Experts of a small language model.
Size: width 128, vocabulary 12410, 27.1M parameters.
Training: a variant of Muon for the experts, 6702 steps.
Below are experts of layer 3 (counted from 0) of a mixture-of-experts language model. Rows are named router (the router's row for the expert), gate (a neuron's input weights, with its number), up (a neuron's input weights, with its number) and show model dimensions 0-127. Each number is 500 + 50 x the weight over its row's rms, rounded and kept within 0 to 999. Numbers have three digits each.
After each expert's rows: a language model's description of what the expert responds to. This comes from a sample of Wikipedia text that the model never trained on.

# expert 45
router:492467558527456608559507444397554584489477461512527517442489488516540513508415512531437545524569575577495519460604518576422553436481502468537525512421451576455559487575499469599500488509510479502520504435474553488556399491458516383585388451469535494527459525456530484496521476560501513490598510540518468558454483425488463523446473463417543511540513564573559517556595389423483486458493
gate1:466556539540534481550541487571496576577447562545534469549454438510472445469414618501465498472536522446550606593479538503439538571404489531442466484429482502502532468373531468606524478457520487470478541500475596475479446552465500519568521487438537484480406594487480499428600451550567494527579455405515476446481470574446596507493527497449494535551440509598471514543491525546534488436527
up1:477543467532483466493525437579452590629470541531500515545472472455515489557480579465549520555484541487527534514500546555452532485436464497526587501498410528416594449387531491539534430502530435450525484481495561471377482412436490426505504482450523487488443560461446520445548506576460508540462445534538437453438512561481561459491550526533560605544452486567462535622470573545469454603570
gate2:533539512517424608480467491466514523482523531465598527491518457412456509528556490396474509510488497517511491510468476472616550507559518460433428601593414482479482503568458547439563530447478400453508468453520621550544540423565598490475478537599498623496495502570568467556483463564488417535454514597476481515555544420450500531505521558446503432531499446531435513538467555552507450526536
up2:527416486633509484561509496555553598558507390549535563512501557505475508502551531497522533502560460504572453465461467575541524563520474494459567429493527451343443489610501459434549556417525489526486533543601516480542489539515532567515447520464443483488553506461548495529444510477573406488502420575475529449413434519540560452484444469584517492509532611467483561552477577548483536455529
It responds to: Sentence-ending periods. Periods ending sentences, often with line breaks, closing parentheses or quotes, such as ). or ".; also full stops inside abbreviations and URLs.

# expert 49
router:463439567483493517459433476438531520561500502411501570475562523539483476461413473481454498547603502535560472450482430505428508393502523517449428465523464525406655571583477461541525484482527513452566470422440468542497409486478574457518367499490466480499461465486482396478495482491465486476419489490475410546440544464392431497489515415428487458513518440488509506540596440435517444495459
gate0:563512548501484527484559547507445521460571539539528509611461552480455456544519514482495502530520414562538542588431577500451509617544589472511481535489469502529484491547614434503535526422526505510485580437430389509466396510606455408544421469485575521521558458453566447483401508481520430538469612507507511455389529410585462470477464475515528508473498483513520470437480519518557563462507
up0:513455399406439519492469563410572510500494508513544448494502460438455543555507513510425485490507566491445447421574483516613481462492500456518476391504508513552461438526460489390437541517479452431475461558569499534519501457372529600554550550513539495565512550489503500552425518518461549479577366533549471561617521558480464496516536528419548520484491557493516500563486527571417419548530
gate1:406555574439449536489550492448511534532471505466426533543512428543445514480445517566465531635456495479438536522466546331458471592480548558463501466542520458491486438469496442503483437485526532511471547523513471478497543463458617506567452453485526510496540479537410489387577574512409391502430548534468430429406560491517489543511523585454535452509480499484517477466535540474500389551465
up1:507415418538523477527450510542528411506567465536517492413516531511541515559496537524482501419467497512442472504544470614507522431499499424484506540362507542406490605489523532577477518499529491367467527514468504535514400525620447527470543520516457450499491530501504483557344477454484627486527422484524496585522535500478525490498538391459524568508606507539482490536420513491419539487513
It responds to: Year first digits. First three digits of a four-digit year in dates, ranges and tables, such as 199 in 1994–1997, 201 in 2012.

# expert 60
router:513467605383578564495500380486663504563521482444548566510524589503499547494433464452421505478555492580462517493540479523453512466492440583534515523475523539392549513486518539446585452492522577516544492462460445462548459510453596486434467466453526457527507395487496469468532457543473529422561418443501469529489491435493499575538472483500526465456551478590503577550549431393492499465500
gate0:552561534511476439507431570494491415493486461480475524503479519520520468525524565610592560528561533502461509562430485485416452463608578512514474479516543502458485505561451444462463478562636540563526535577417448457439490578500498585495474574501505546478521516468446475540489483512611578525401509491527468507397469471649458477406469483529560519520526457439516539422439477509478433442548
up0:496532498453496533480506486523534535488612442526498557560517494538484387463474467519561553479423483433513508350536495538510530440547544503537459396515571527580512453564474487557563501502444623383434485430489584411540571441530492458465438431497587536506498507486552564392553500496537566517483481562472465598507533499530472499484458538492531521547424418488481517401585460502444540502507
gate1:506471457491443607493461524557429513432544510529529510495563463557462487517485508502486487516600530448543498469495459504426454474519429459550535511583556458538485518497434465460598480458528507555465561549455492468435481437467492515606496552513526471590485577469448489593502603464445459593495455385505505597507478482467561451569534543523527514540545553633538470459504564541606455561630
up1:345454397497471448492526457504539520455480553585563475485478467444555487553502439535470447521506503474456536505420549563551489502485467511421511539473481550506468497492535524535512523496495492499505483463640481480531579500442544462418548487538490475525608520519551445487386499392461487631479524585466486474436407474389463413490495403399525546521461413489488456510542458532557452483542
It responds to: Adverbs and auxiliary verbs. Auxiliaries, negation and adverbs around verb phrases in prose, such as also, not, been, still, often, and -ly endings like clinically, interchangeably.

# expert 16
router:486451513438531565533469431399529525561490545451545547485516512500540507505500515538464582562550551573548462488545424533527573389449506585510516590497546540468552559511448513509549392462482548423551527464470506543513481433472503515574498476475494479487453413456535522503480433543489419472503387457501466555498401404444454552485480487473577441460605493587493536493640430505494448400511
gate0:478420539479491531606515449452537537518553472516579539482465381522524484574536536420543636533418440470493536397523528549458546566473462429455436483507490516567596609490535498506493482531469529467482513468577499497442439417478483604444491506438510439490501479460448565574524536410522490498521407523427535520494525533490448555493522506400463563443561500572519534489474549441396493429526
up0:470583461459503445478503585431391466549460480491342492593501515513526509486513475558407401503559478431471499494462508469465476472440578520398557558454512555504553551526519453438499391457493447436519546507482491532451511512501493557463444397480479453489445504560475474545494521569605524482568421441416502514456535553548500470469506456482550504483403463513427436407571530488429576523493
gate1:517462348501497401381503546466458505511399506439469582415454447446527488533577492508419530457493495468526482524602543532564600434504513572516504483499505513496517505489504457575525615499529478528490428470472587455468528521514593550478524484529534446528451442544530484566565487461440546472425463569402397469502427501541534522533468502548504380490515542454486473483456553391539495530487
up1:521551465469505452571513499484574496563573499464455491446436470541477524536463459554565506601483549498566553455559481422439566516434531530504541487495530520423437483448390446530499488578501607520493569537482431453482505381625492423480509410489492530519523561486461449491501414485437469447558493439503585524485583492473434494524450510521560536459369483541592381555534490536487535486507
It responds to: Counts and table cells. Blank cells and numbers in tables, plus quantity words and include verbs, such as two, several, many, these include.

# expert 46
router:471480528490542595445544482385496450547513558504527528434441493458583470518509460565392507507548507581556429509508477494520522457560427550442476559421548536407560501487485537588554455415438493490593506466401504532550456483490486509514444385482544457524462379500478481502439469553489444477484467506564406540488483470435443596536498469485532497474492485566551572436583420437505427519555
gate1:539401454523497530519577534465443519514524472472498534596487491567515498490529412537475434490520500496615436487459540505570443568535483541469427467464447469497553527643485536547565574460523561570513544562550480490379528488498487487489366469545485533582521416461480464544462449538561572523470556475503480544452515415467516493473436499408512476532536491557465484434446451506578531345533
up1:474559475421494458539485556500533489467476494507478537484501523462508563468468459511483418476470501520590378478366571520481485470473488546571500559472427474543444523568526585544432511534528510550395558565535472492422521496535589475557492400516506450415525516484443399512540480518431493447580500453519544461446574557537497486421452523462576621438434456527523551399487493541547538418568
gate2:571532511610532546444537555535564444607565506494526479569474502540426518504546541515450529503417517522490465503492556545550491525466506504488508462454444531491461432515584508481526450598588501502566471519556463586489514440506545539490383473492458522452526509493403524491501518586542591554461439446417428623447486462525529457466582454483537471550393440546566569513473441603448426502537
up2:455469469541489480479489473376497494536385467508460490517550465477521506477500464498441413481544550417486504472559491531483491450441538353574505556485499466471446519522493451444533505505536605484545490463461504455524526520482484519441496523452520367522557527512474407449589571528565523541534528485448528482551529495447560452532544499633462541585527502464572524520469561713512545529502
It responds to: Prepositions of and for. The prepositions of and for, sometimes into or among, right after a noun, such as part of, removal of, designed for.

# expert 59
router:485349514472532563486422502451494545535532491450602589444534603531494417502458517560433546545551581559564448508559457505450535446462461452515492573402528464392515455530462496522481392508559452418587540495491490482566423489461491443428490463487502436609506508537550454478433470497489479511491548521453497503471425450453458571477536425521538442466555448556500516516550398510510436516480
gate1:415508458453546530475416416488508502516569480552570443513450495489387496525538525511496487466513614461557468542599464458539447452485481547576460470539423528556494474506575485508597615494441512476509416500489446594485383538461475533472467492592444605446546407512449396525481522512625456461522509445533525503487512552496548487482430519483535505534571481486449547565542531435421500483528
up1:437512501399491489560464466473493517451586524545488522413420479523466493528447525347547500483540508533526525551434514548551515505439481512525459498397508531485530470559459546578509577527386490476555432467531514529557527541466476520544492470490538482474550371577533481416532456549493434440479456608534546473590494633469427572467574508471495529397501496450491520555426458530446425524523
gate2:582480612504590513537442447442528578530463497588463545574577592482497560525530464503509488517487476432477438423500533500464510469500544528456481529510522446502464594400478503418542485549473649480440518560479336582528522476403515468495511507505515481521541480585465491499567452509454479530516581496548539536479454451591497481513572498457523545500505525597512404531570530535464445579495
up2:429525480435466470479550524575467420508525486435557488442497475505520563452503596499439443479571484612512647502460443460514476506488414510563498557546535525476502361411543445522512479445475439465603536475406608463506450473551487537469494496506521484518484521553541503435468566531519555552530476552567530530582484445410451495581443504483445526501388483503468556556434514455541441431486
It responds to: Agent and relation prepositions. Prepositions by, from, with, under, between after past participles, especially recorded by, made by, preceded by, based on.

# expert 20
router:455485553484541569583481427444534484495472490431475509479475519524571521491500518569479504574557610588529462489546405481508528412511483520521481572435503523479640558519379513488559404503528584480544473499439508545512407454469498506504497465495452502492495421468590507434522485527455458468497457537512486567465453397465397593520510422511521456408589481545478534514631430469501480442495
gate5:518487542429504471528536503397474498402430454471514477529446515448552448485582469454527447486454427605474444463549462476447544503581494518473494444473542487557528542523390454536493512426526567550479528525453528644549496448608542582420503545513514488418438473557402488452527564512476443453481491510533517472413516490509496538485433601457493548559624526470436555416527430507499440520506
up5:486423464512499471520508475543549454452425464480478497460460471508441440489495436402446601620455514511454430450458626574499502547499542455444513587481502579652526530554489522549467533529543516439542507483465479465459528599499501399574456517625463489512508545541543489469493483432497593439523531502537415477453592466515597464547504505459604455530488482532448463557533482476545505478449
gate6:539500589519525472510469504431587531453459518419508352471418453474512562527508542527465488403516480557494456507502442434502498567513617482510508559513503543543436415485504531472499426480539485434550522423526480555446424504476453523516551542505479477466456487520536459492576461520465561543517547433508412503492446565403506453453484419496464484528565404556687483517480534525507454558602
up6:591549447455444481501508548437509543574481432414466506557539517458452515548599485500467523502510528530502489497553498459494455486473516535480493490454544485529484475518577475604526551496536545527557522445427439475575554484461505507540424424449381495520548472563502447437460482489524541471417441621419538520484582574550575547547504519501465526525510579359544480430384496540424583521407
It responds to: Table cell contents. Blank cells, dashes and numbers inside wiki tables between pipes, typically election results, vote counts and sports statistics.

# expert 28
router:528413620444550545487492406432559540522534461415536505411486547536479566475395491598468532525514476522480501476507476494448543429479547591578518557494525540460553525587504515541496456451506526376524545493498422479538489437555558397623418391543471445490501451465549486520454444518471440462480452491487502555447473438491510516491441487503539449507534503537482492419590419399452510490483
gate0:520537550516501565522596510575543524547424496574562567494638612558476422485549457477500538523471522526479552520538477515385521514465440501556506426414572492509492531444451507474475527412509522564493541335498429569523496455479486550513505511547536442379530548540544539522470503457570587508505494479554484441507486569479454540538509575522489427483525485485458485556602526503384466535470
up0:392523549508511470490487453549458497514516475490472440434494460511534448471485499505530459443511476593417483482472512483511496422518513549532503473491557474350509515509448505579536514462472508517575479434554470460509517513474405451589433577486477447541501517379444488494447481363467525509551547467574439440480401520557458479571574510601499404534447574595548434547540512452550469606545
gate1:532480445517496456468550483507481598558478597529494524543516616442452563463521510514460560545553495480584464568584432552522534517464486553498482449446441575562491522520496622460513604557509524561492512512533502568490476524576525489527514560515481512521465443472471526415489510523406435535538462481377426529533534436423499502536504499499588382480476453499421455476334524568518440461488
up1:442539494401503504466428453461566456467573470557512528450514540409471536591544506451455536512411495575468460463518477499493460462429471530522516479453537628506575368471561426572528490489564494574483576514535396454549491480556560480489475482510501493520552560525548530458557561476526531477557429610492453459590487453471514402460457541548524505486506488456589462435456479475583472382476
It responds to: Ordinals and determiners. Ordinals, numbers and determiners right after the or a, such as first, next, two, other, most, new, third.

# expert 63
router:503452531533484551438456443498490575536508506464469587406611572448487497422430493611435461523480541554537450493536468555501570480522523516466492515498449606381570498552434501490559411498540517490564479445482526472518412407510567454527470431559463486508527397447511432463490530516514400494507425505484495505446508469512500578464461496448578444412517442499498490481588430472390418487534
gate5:535573471463482557519523559498508529672472511436526465543490546462550539477458514482467530412427450511474537457507564601566571497530530572513385501493414570403444591528512555501471419522537546441474469515379504442572516584472493509605442437475494524486451521545445481538516559486496563499526479491541514467493489516486485656508490519461568517503468494565584436521418479565481493502515
up5:492524583485527535435508563433518503320474535518507481503537481566459556458467579531490481502674490466487462487514467491487501540444476550498495520459570495537532459522381397460464522415461501524522468493666593498430453498486504464441476516535505491455500506490518471551544479454525552454478511516451564457415511514550500459515493425609451414451548509493497566375513488447540532464532
gate6:454526590446541490518539472455479503452507519502513475530436550478512607559481496403509541504431506452546477575555550516529463459523696477545516539578528415532483506552602499492508482467512461463528497518583563519433550441441484487437418593439411426473485406520542486569498528471533623452490446451484535441509514450443522423503555463494453496530572464486503528562455550450460524434566
up6:553426617546550447560506512558517481442457518428426506451454536395482520516588493507487528418458458487445483520548476410527537602581479502478384536500550464540445530560494545569479522586563582499492483457458441504552510503536542441434457455589543550403548504543473572518435433578425452503471577506463563484484483453515508556449530553514602505438471506457513510555478434468522505408532
It responds to: Common concrete nouns. Short everyday nouns and noun modifiers after the or a, such as school, club, water, music, rock, live, money, station.

# expert 55
router:512427495484526620557493472477463624516458535453522552351506591512553443478429547512468506521539529607510522550491525510373525393529459541566565539448507580460520509557454501536495410507540483417545506469429446572517426465454438477503471471538529455494533480485503454517482421476434449488513478418540428594460396466458459546483508429453479480487562475598507491513540427520485501474477
gate1:552486551501481447489525496434468577527487579410529457522522469496559538460578488495493470453473533453445545487525564452489545379608511438474460540519480446542531513514486495573518507497507451383508482493469518430518491607540561553455513535535454447600616492524504568561519480523596552517331524529541509479526459601524531538469431497413454513447497532459489430476419499401485477420451
up1:588459584569503465414507524483403521566460449492555489452532476475480523469455488532496627517503444584544462534447519554435508539412574504477523527550546541556478431342526497507504469510480553443548551540482461526535396503511535450526479584538500467466515552489427546528494462498411540499463539597467488486541484514535473500493363425423549486456543520630563521558492432554555474545515
gate2:532421511468468538567547455441423470515467541484504473480590643467418437518536405561545484549498484427414485457481445543472512573481472604545427565426530457486556493542492448571418569536485570519552488501455528573508537517486518513504560516462487559507531545450532501523515458477574535553520481504565449508403559469530457574474523434525466588391558518363568450485431477560482498488495
up2:425482462602506447402506542514466497537437572481539506445466488513413460418478497536564546596451505586517370576481535555615501540510444543529538612512499503571451526548444492427505501522462435487570402534453421572474540562542469452521533487500496521486506524485466374572562524586528491515482376462500480477499518511441478497452528442527495408505548510496418542413513514553518493486498
It responds to: Commas and with. Commas after dates, places and list items, and the preposition with and its kin, such as between, against, alongside, featuring.

# expert 33
router:426424580409510537500488462438475594546515509478467616478546534478466504504447463509409502563531504599484509468527478581506514459489460620470537621496532514439570467556459457540552437487534533511501472469494520434575404496528566377545513379434483477542485447408518458509528441500518515378463476488469514598525506476489524581427444454498510507497537507535562477491583445475512471439457
gate1:489451516556541522527574597500555519522534508457404499487433488442549463512423527487560483481455493450466444482462518551561461425373471492481394459544432483449498557516531548387518491533435507472611463571473548421463641518520539571513487527478517454526552419499454455494424522564465460502424409471456500534519501486502460498530473496550433491591512546562541491508638473435527545506416
up1:504511417476554450487552540445541535554586465534545420515591515453472490513545455540543476524503409466505542514482540544555458484484513446549554461507613575452532474508502514422622559459474433454608529418443508468544477508415546538498486495576593503490391520429521437509485492491592499487461433542510525458579516482499440524525484505558487580433420538616500477514424440466569563449573
gate2:510559455562608489469517477422471474527556545519564490466567539448526487466505582503585557427434514449563456518525553516507393461486500477623575537511381507569479573471580481503481487539382498603437462438474539374537500480551448563581449575467470473505508474454469528442488490496534488484476432534441461462574492429560514484510532447422491474497435474547593523461553491442528534510556
up2:558469373559479518531534567601577555541524498464478529573550506404517546639493450480426456528421487453461461542418538493487478510441514536467523466513510567561573585527548418567550519498523478435558523574478521530492490465510532429497515515438522526488353453516506478568427520496512590525473493499456518454431436499504537520487510480449524453623436526555464543440615454484535520557534
It responds to: Clause subject pronouns. Subjects starting a clause after a comma, period or that, such as he, she, they, that, which, who, there, usually before was or is.

# expert 41
router:479431539538527561549492464466535500520549552384452530462556516529479496482476523467429571508495480589525479516565416532475444436537460521580454536468501542372588536621410534547567441437579520535512558421433554481477476472488532421472473493507489450545538476453504492455460437502487394491511461475482539506410430425506464565422513441435566445518532461613508515498580435425460457522532
gate0:445566477496569485471498485481463460554611487490516519596366587477435460588479502508437420533517405457542562539512493453518406544404450421496452480486527483453496583575548489557606567505455434554551537473435494577447374470478482481505492525524544471486539481519492455461454412452485461500458495455444590546538552512514504485547382455465508470523520559510461519414486542456500436540475
up0:465442533498517569496568377493452375518480504368518533514508512558466378423454494608558469616445469571429529527490559531570506471451518542505562558464578541505535548502522467523599484465423523547518534522484551532409462508514524527553515516479610538553520447474497587527536446533520445523570494545522520448474563487475481519515517425452470499499500492536557537361498489568548467563485
gate1:574457522501481574593385615512465514468478499589503558481466433472484503449440563524538618494522485526531442555445555502580413408514459560513560522520528542450492485525496457495624567486538569588404530541497417420585532436518496561419492491520489468529459535481458515499469571572461511534485529499372491496448529531475456526509528452508456432571480564526424502532484474510459595533497
up1:488443463455421512464532455411527446511485485506533440410481452496582454554489424540510519564510487507469508499455456452450453516434558531573444561577496580548426544514452454436572593443593456524535555448461462555476537496460486471624614489387541525515540520475507496476529563533463482435466463484388459404476523431522453547471512468496525442478433502497569489465526571575578594543497
It responds to: Prefix word pieces. Word-initial prefix pieces like anti, inter, sub, con, pro, re and name beginnings, often after the or a hyphen, e.g. anti-aircraft, inter(vention), Af(rin).

# expert 38
router:535460524465553571508442447420491579525470570478525635466528518538482538484489508554454510550536571588535510563578483509442513375487440447529569491508509634405620492502406525435489425516520543501527503448407501523511409440519520459540445468490501454534492429469474444492503467453434458402490426474478503521504460415509457514497510460453531502572500493559555538547620430460492448471516
gate0:601468483530452507535573569484517487539537471573508592594481490586564522463482573480466467506533478528572527494552456518512502555459524426534531521550512430413510502579476436489539544493489519444520563450576480521563509380567536491489568575504400510581426405440519481496399560442490489460454499548387498428504500496449517571544403568461488563614521503485523463525475495395527476478523
up0:409539459485455539476537547607545594463553472490508541472396549502565505479554565551576425567505550463506438525455454475563514509464536456430460559396513538500522558479469465511535570437502444459462621407449513420460459507572506486501508481541418476513417555458601513452523425501498450558465440477399450541542500467539563514504439573484506402515510555471471528605431529488493524473539
gate1:534480536591496542435417546563472512469609484434543494507431562554382425519509563557545489456527483513422520421494463544505418472486436443521515506461515495428569448522482457426526486537519470502576549528553528390547448538340505505475445452505475486537445465405502481501472560389440531506458484505473505391556543421506471497446469552387494572468515472439548471530543498471520545484533
up1:507505533475477472466474468457534379529432475537432502473522505478522488515521499525543480485466528527489479495533542478417389550521450559463444504508592506588481555420455522580580491433404539470402449597489440450442515442512478445574484478531434515465535574585560507632542493583537433534482449511538513603371494488479506482474563457503429521558401542516420547571457479520493521533473
It responds to: Word-start fragments. Short opening pieces of lowercase words after the, a or and, such as den in denial, surv in survival, fl, sp, d.

# expert 7
router:545409612457426548515543434448542487475489502475444507512577593466484542523477486595438586556512505541448546537558453506508468464538460480557425575400537547412582524510400519532522452455563511414589560485461444538557426487513553519526453446534492443484532454433573421491505456543486465476596447492466438499446472409454510547544484496484543440512595469521506522476529443399449533484549
gate0:503540511428502451509524551471509483497517488538493470524473514574548477540530489557499521582580547409451592499403549568475491507551474478514478532456469602406568514470472458461461408515555515594538504499484407451377523487495565601429415569483423518520469514456482387414431573502454511482487460502446471489477562511482550497453499465460521539427528493439547488374512534364499528435517
up0:622471501488545458525527598501481474477446509598546507621432497403493493574530553583512433497521503537528471573484514504501482494490502528472510487526492567472519533505466493448567469457554489501563537401524483471520485437522570425530575446506477509538550532540465532361452537457607553506581496561446443515512479460472496498429416564447514552549495557568509459616492537395604495439575
gate1:436436530584471484444473490524480573488405497451476493388470524440536436553453384501481524509462431508463459440535493427549594464611522514460481372557462584521569458485544539507529517554444512499473536542502468502467484480438493518403533490411564473491450452482506472506448524390481528449561516514523502425504578511389489540494523559462494497522568453461546548479487582443377511570430
up1:440474442506477356506517520507539508562425536549441604581543604508458552460501512538539484491528508644482414475554556501581521579543511480355522442424474553511505529525528460464523523539505488530454455476530572551616613430518473467493466539516472486525516520553472435498550537530525527468478552484539502415613530470444545530460561499443442448492485511448521528458536426450556447543515
It responds to: Descriptive adjectives, title words. Adjectives and adjective-forming pieces after articles, and title words in awards and ranks, such as General, Best, Outstanding, significant, original.

# expert 12
router:492433530481479609556439439447547554544551500494488493476517554526570542419453443499459545558600510510509503515536446537423497419501501544491511590481544521447566495509406513519505441506533499453526458407452506497520383468490497412501506439566476450494521457514515460449419482545485442443498414496518470511541456451408420486404457403500526430495537427650516469507523410409404507491515
gate5:448539571480515483472505608499465512485511490566557437470469306413472463519482537531473497522519563447528542403452543562533441617478518519392495484552504563401466465544501541491403553481467426521501422567571455516508493520475452530465436516455463436573428510522467521510448544447431558495533487447536404461537548542507440450442502540434531494521430478500463583406493490510501500448550
up5:470503444423603578574509457452458532525511447551449448415614416578584390545428545545457481512530552480484541511466546448448397452500553510513556466488486524426513533536489546580434481435513496505481483558491425490456490472437515504516555468456619463554490462456459496425473500423476506518575578496514477471491593567494458414493473539460552478594442459475545506445465413460564451513548
gate6:484544481549508513503486589463537520625427456488481473571500474507564492504593558487483468343572430450572512521429525554581424469483520431498465477480577519474499452568468509488500600545486454538514466443465535503521634500456514515548415435508515534430490458504537602484529553430410482541484529441403536545503466565487518489513465513573426507586551542576494565491444473453483424542517
up6:550617503563582469521467374505499494456572502474533574479541440479427463517396510515453525504488413459568519526497521543544475417565498522529498532468502558533452476562542475542586503519590401565557478498494495456525564474476533473484483558513505554622503479564436575391521477516539559438539463617468601516534436489554507529489491468475501531555447388470616460517501527562505528466474
It responds to: Capital word-start letters. Single capital letters starting a word at a paragraph start, after an opening bracket or inside names: Under, Kim, (Miss, McMullen.

# expert 13
router:493443539462523614520453438454508568539527572493467464484535557536595513445458421507459560562593554550568512507472480572440511470516508592520527579491532526437600503535433485531500448527527506439536510403441479528552394539517503445527501435525523481538509440510528493438473479513449416443526409523493441462528474465383415510419440407526548490494547485608523481497562477375458493450532
gate5:544503418542539471415443391531540531423543546530421541509449538449515562492498524452579486604496512494480540480562427562548456470527477484437512501461534589454612541440431456452546444506456555538530493524442536534536481439458471472429505512508497477584533539545546437561525487531450458491490524543542515649397547537485573479537466588481536522469402380509534481547548445450568530557502
up5:511582529436532485510523450519471494512490524525448413516475496462501447458408452570507415508469519457480506463550520530446629528527489488555551512523460548545591492481481483417505483509580544491499498387552431494537452581475505574578454530594572589542562546491477520478528552492522496487495434518451472442533500536505418560456563549401458582421389505552477526552593489391620459490489
gate6:454528506435471560432545448498556594518434469494567462571455486516514509481511497501582506585569415528532563487531473465497534500477413520482577481485525514518467500363465523490410520533526526523558461453573565459457563495464480489507549496463458508462407453508460483421508482522473459454545471599635513519550468542501395656433465422433510522553471428510452481522504526468609569457449
up6:506480487482558475528421550443441464501504468485580468541548480570534566432611495485477449508528609544560496527436524563521534497524561511505448445497474578526554439526578536516561462421446478547600509527490483440559492475510591529553582476496556430473510502512447414516468526563495519508556454500511437548408550537480521397581492612529536487549535514494488548490595388561484380587515
It responds to: Word-initial capitals. Capital letters or short capital pieces opening a name, heading or acronym, often after a parenthesis, quote or line break, such as Sc(otch), Th(at), RCA.

# expert 29
router:456477526477505549420490433483597582545503498424523581455530540549444577521461525583494517512476502554507505522518432555506507433474419497473548582463492525400560503543463509532555496428497533388455536441516487480529484420441569486460402457564465463493513428457583484449509505561502461425584459497511473548504435472421491568501436432487490476460535479517555573493607407389377465499470
gate0:566439618415368521501544536464491512429571499489479463582597446530476509521455516537507495515492449490449487427443490519474436478490481518489482524517534567441569553512444414465553551448451436506548564524433573498569529505517572403440480576508410466606526550519488487515469510441487573453529496580418538461437603457549443487596491509467443584520556429564474500496492473495571476485544
up0:577497415560439521582533464612597577456459590504590533489575575522523541500535502454495550505524525522582515516555501482494437479521529555448366438498458554474512655507473431496512472478461510436435487562559378482493510480500484499530497505450415478526486543443473499463509504511489393467454546487574545439480405467522550528565521460473420450474559582566468460524517487483426457506469
gate1:537502496464514478652516453465521583606512382433534535473414488542465464497459557550494502486490474462467514505475490475613511502493522470460471433463548486454509495572547508543422568468508600506454561486501532570503594533462510504451501472565441455524523522474515517434449498498485622610471537396475504552452507444438456568468408408476456522530541526485474479614383503533424524503540
up1:518558499470569561441550519509575426483487560550478500489525462461480522560544488493488495574415535466502464497486511542469524504481438511385565491520426552513557466423432487531547388605564457456562545504516467498559411455579480499482550463434571490484466604555441618518460505545586407480511444539442460417555573506539438391480490557560472525435492565486490492455559525489538539410506
It responds to: Common descriptive words. Common adjectives and participles after a, the, is or as, often before as/by/to, e.g. well (as well as), known, such, called, term.

# expert 54
router:444493585488498527462471441466593519464491507466576513431590508517555514442519488485464488528615593543553486538578474496519442457461531539434479585498485509434538570490454490520492470583509509468477447443440473464614433509547522521526436445516512521557468417465547515467476431531478375428501447533511465516503478441406474519498422467417519502490490430647532548521575474448422513433615
gate1:553516503494458469522544448532507511475507567437465597455554360593516486514386427491513521395578541512476487453514502498484404431589542468401448520465511470598536477502518501473521504459454486575458457486507458555484442549547536579559470508451409519468543509447523479508505448537466515500419498450479602524499526464439577422637485528535504539494552412463498544424537414512583529457513
up1:551485495581481493494538489602490569449617479528526542526579506506487525389559534484431501576489461522467475542577492464466574495360600548494450564460473512526480451581432503470430461545474511451483550456570375504528481535510518461558485478452458563482474488473581517456473539534512429426548497506606464457477553502472427503433524448455387462538387531511482495580441466473437472470507
gate2:469421506485558514531436428512485485517579460408449446427538491513527538470378474566454479478528576502518487493501470571482498513504541432496510406552537554550465493374523497477487522519502423566480488531467475467478558466473488565431456562490530484453489496553493522547508566493538456408567492593472555501368562462526413484409369457544428419451577457465581479524557513475457503419563
up2:501522452505515502481592468512536502571542501494554497509356564500484554411456480468467467557464509510534528483498449403358505418427403453590540497477487486569434497603465483545464464593484593521512420500574490501492388489541460507520523539562544516506500477481461499443496410475497511545403495514559510487566475511465509499492587489453537475529412517435496538433410452514588516598429
It responds to: Inner word fragments. Middle pieces of long or rare words, often Latin taxon names or technical terms: Roskilde, Biblical, homeostatic, Paramecyna, Stereochemistry.

# expert 57
router:515448569479502535488504489360550509602533512437453553437540546538524517465423477490511552552520542548523518465587476529452528437499522468504545614395477509461586464519451546541586486484571574449496479390483482503495349497455492449503516427505513463573514433462547453483481450579504459546488520510478477526486497478414451601382482506498557503443547425576544478514519419433428480486541
gate0:535546527522586498479522484445489523564463489559521401536523411447494448529476497397525512508457452571484529552538474567586464393511484582470531421465555483440440533508514511563521540473490567531448501597567590492546569480538497511499428439582432462489523458575529504521549575493510393583539444494538533521450619530501504457511511559488424454505569537499536560642420523524486442481552
up0:572523524397490473532543583525492514434426514556545539587505585486518531523444500527443533411453470458544431556475510457486491532449498570571403436446451612537518421678473508408520494512494429498495514513551519456443594538440493532517559485474467559529506456509545534444453457444438529476506471469391510523471459513592426499530445470482457526538590505504437407437538450502523494524522
gate1:507474520477525413449505496411486575552536461522452483525562555591490516377556416478521418557454477613421540502495442517516538544549513567533442563564559447547502496468511356440418418440507543475583576525535493505468524483529482516410511564344580493469471525469486512532574477475495517513488454534485540510454547545589471583489460542479471479489449432526587508476511572504451500496514
up1:467536509397619517426513497455499524572525513531530492487487508434575503520511500532543529553529480639478495550527472475576477444506531627515577541422502533559520409502551447544565493536375545480479391549514520507448492496435482518473444478552522441489496401512524581548544493457544462528541502519508504523496524492560563469474526460556359504578477490436487445633563541543489511499597
It responds to: Digits in codes and scores. Single digits and short numbers in scores, dates, chemical subscripts, chess moves and codes, such as ES1, H2O, Under-18, 64–56.

# expert 35
router:536435526472513604503467476405525547482499526484513527483475481512581485545504512510458548525490533563507469499514464486521521491463425506520470521455495564354566519595437593546568420450590467497576491390414529554492421469522581450490470437494532425542530431497474439454481437525513431492581469496501434499435426400497498644434504454513529487508520427561508534467525464382464440482525
gate0:407555483526512608533534531411519533481380400464551501522460523520542573518482448621530553532564490421442521571450476457503551486402521496537456396500508474551500480477484490514489496494521544525536454470551487452464563558433481464507491456582544478608404541568518520528488438472424496482562488632475465580499526519484503542495480520563418508549517497417488515448529553451513531372583
up0:457460455503435450461476496486527497555393539515477482443416532520495494442539572530497535470455520429462475569537453444545538491454460407492456497612521461534499615518460462494490452466533447562459528450430457338570485572519520466468531514514504594434451534499477501578490557573491538525530422528512438498502445490509552462452443490585400531554428420512419488445594475381485547510496
gate1:453560479568517550489507494526463436539433521506511423428449496538456555508525470461556472529552412477576540533530388441478508486487477437444546593520536384441406540472574432511574527443478580479513402457493531487448557409536536434573534555504459544489543440542538466580488551512482463419446449448417544423484409478474436526496456555458530521472489556562454445583508486516489415552549
up1:471512526565539501444454508513582546501511554504457454510495476478599501587398503434478439499419508530542548478529444502400490485577514470495382497614545437571493463435545541599391536520559510440452502462474607456414501536487475522454453499496481572459370496434457496528532475506516548523479414457446459457537517450385542432578465491556480406502421428486525498488507497504478462486491
It responds to: Of and title pieces. The word of or for, plus first pieces of capitalized names and titles, in film, award and organization contexts, e.g. Tit(les), Pres(byterian), Al.